config = dict(
    n_layer=11,
    n_experts=32,
    d_expert=128,
    moe_layers=[0, 1, 2, 3, 4, 5, 6, 7, 8, 9, 10],
    router_score='softmax',
    balance_bias=False,
    router_z_loss=0.001,
    init_std_router=0.0272,
    beta1=0.95,
    beta2=0.99,
    batch_tokens=32768,
    seq_len=256,
    dataset='wikipedia_en',
)
Below are experts of layer 4 (counted from 0) of a mixture-of-experts language model. Rows are named gate (a neuron's input weights, with its number), up (a neuron's input weights, with its number) and show model dimensions 0-255. Each number is 128 + 24 x the weight over its row's rms, rounded and kept within 0 to 255. Numbers have three digits each.
Before each expert's rows: a language model's description of what the expert responds to. This comes from a sample of Wikipedia text that the model never trained on.

# expert 26
What it handles: The first letter or consonant cluster of a word after the, and, of, such as r in rich, renters, rancher, g in gazetted, dr, R, G.
gate0:119141137102111139141100110164122119139116140130124091098105093125100168150148125134161116114130059130125129139188118142086085114130111137129153164162173085097168138154104148082122186145132128127192167172144108109152128138130056194155157143098124190109110124152134111142135157136135118162085159138128121136149110134138140146164130145121141088131106078168102132148124103134127155154103138118110105149112116098139101106124124119132129123117125134108142132089118116111126138106110118105124123174150108134126119124072110139178135109145145117100116150140133131135144098114130113144163121175153118084091121107128046164098115168118148139165104135130149108129130141127139138124142134124143082150158153110148122121124116159098127121131116132096121121135172111125142140087147126
up0:133113157140147123123152154099114153134136132124149163123150162128168092099112137130114153159116188135114140126082121117166172142110151120134094072077099170149094152112137127155137093117151140146077105099116170142129100130132205071101119101167149072180132125128112152135122136116121125084160114078102115112108129130132115093122123141125126171136158167100145098126122162143142096093170133145162111101123121170123151135139148119121146111152116140136127136169153127134110122142144146132098134099129099112118137153174112105125111165097119114161157119129122110127099165137138147115095125084126160179140133140139177113188135067120103113123121089105139143129108092148139111140113092128119162103110085123115136151126122091138108129124134129142115144122096138141105137144114118
gate1:099143093153130140136109117138111143178114122124093199138136145148113114138089126129148128140147115116106133140192121136068159123103144108120106143146147137161123156167148131127107107131125145089152119121142183102098140165145102118118134106140128113158110084127107147124131109149157113115113092081139159143133155130096076094140139130156127119123173144123111105155121135107133161163143130147156172144125098134126113155155181100123157129123136157123135155123121107137128122167115080154148131144143098147122113172142122119137157116079154130135159177131117061128132108135152123128143125090154121131118092119116081117092112122085131177094143126137116134097163092153134129128142115171066114102098186156107182116140105137116122155146132124078169139145123126143126122156102118
up1:145099135102110099116143130117132110080176118127158075110125123134144155089168132137094097128123128120141126152091136153138123113175094134130149137141104156099093098129110146131129142126123109145103137147106121129150092121136132154107114151114162116083122146125162123127119194161122120136140156160142118161121101158101140172109083126097133132139108114130135142129121140135108082085116121119156109107131154145067152063110099168155125138101132109118095116134151178171083135075122198116104114114125156124121114085119125134130108122175139131125094109125132153108101143157132127084107131142129123093111147100151138158188130179152140071128107132135118112142108174124119134147126130115145151175168109088134106160141130113177153106087145148171108116135140128120129125126152128
gate2:109149138108188122142115178161131133112153140145149161133137128124180164129136100147132092116130112127147125083138150125170167125083126120128155110198141121132141132102131107126146131101133141128119118136153151123177134122153105111103103144136166160145095142190164099132129100140098165121155118122119110176128101106120111140107153159064109093127132116161145154161142093118121130094117123122154111127117180134113152146162140131143142118152154129121100106167111159110124082154138128094126165140145180158151077099134128136141091098125116144128130128138114063149134137133120113149116131155102115137123163163091098139129092120103085166138139150157115132137152149133108158162185080145139088127122147143128140115126164148097147137144153126090118126116161136131174087158145107
up2:131129128103160115161110149172059109118146129127104137113138131136179166113127118179130108125131118125128124115110152114159129144106112097159138127146142152116108154100150109104143119130109155150112156125125143138142126113149148107131131124145169140154088124167171098079118102106121158114146134124133156182132090107117107141120164118086116097124156116182145115150150095121131131116125111099162128121131133166122140136140156149153137156138149098127130125164103137094123142146083144106161140110178177138133088138088123157148135119097132137121137108164114101134094152127112103138131124145140122135110178181124081107130130087138088145140141156159101129151196152182129158140165104142115093192134166123156126099155157109127159129150175120072117138142127114127124095158109090
gate3:114176143155138142087075150132058120119095125138153133130154156129107152120106115168152104151132155114140091139079113165138127135123113095130138138112101078146136141172124125155159095145132117110160111172105105125108168151122110137118140135126116131076082124104129119146099141159122112144121089114092110157162123108081135129129079108174128144159154094137107103079115104141156156132098171128160188139132141121080119150126120139145144157128173123088127137068122143101114154139108145117169143118144156188102146096113125146104085129133120129100118112123157152158146121110088146136141104134104116123128110137090104096119111138126106135138147133129181117167124124134111135110132130136148122125102130135137087101164123109122169105112123127126136128135156114145184139113197126
up3:120165116153155156109099137107117129078112118072141146122159157136121130137120116145167121170134130128133083115141125164138128117113118124102127131128145110137133114155101131162134101135138092144158094175080075091137159138126085105124161163126095134113085107131133130164109161153126102153116110127085122154160130096102120154129089125138133105172159118142097120128095086127149146139086164095158177153116174095071135145124112121118158172125170142098130137092119142139115141154125132137139110095158134165101141094077147155124076139126142130131118112155125148129120151140084155104140088144097129155127127143160093097114124128137105139138120135119156126152118145111109105127134152120166131082126102150147126106155157128150159115139150101134179085158139095134171154096177110
gate4:091161145195126146105088190127134129096118135133148117122135127115125091145114102130152119100127096130179118187097124162121134151129121136129081135134125097134076150133116136104144120152141097159109116141154137147108139105120127138057122122145094077136160102110146130145102152102144158136133105165098130141121115153118141085134119133124104125119111129056135137096129127096166076123149160191145177121108120120176141124129101123136150140087130117129146086154080155104118141129115139118174140094108101118133127118108190126119146135159134169173133140129134130127128132164135119138130095125100183151099174140148111123130142147136157122135120121094166146138145130126121120098081109102116169132144143101134122189132134151100120165153124137150136098136129107141153152153146147
up4:139107109140112135112178123137116103147134151139103166165111145166112164161142112139130162101121112139093112111161122076142155096136136131101122123166168174182133103133158132115127115132116137100098145079128086105080131096144109134189123114133148142051102109128130125072131125130114097129130081107159098104103091127148107123097152159122117111140118131140145132113122132139086168166126109104128119125112108125105108086130119129160117132133084145121158141105141141174165087106156102113144115155132105138115160158101104124151135123126120155162079122107148108117145109120107162123114169141142107135145102086158113107135122082122127155111099126171130150101115140147095130125154093152101121144079127113114128125119123137098131135128076124133043154104137153130111096145107133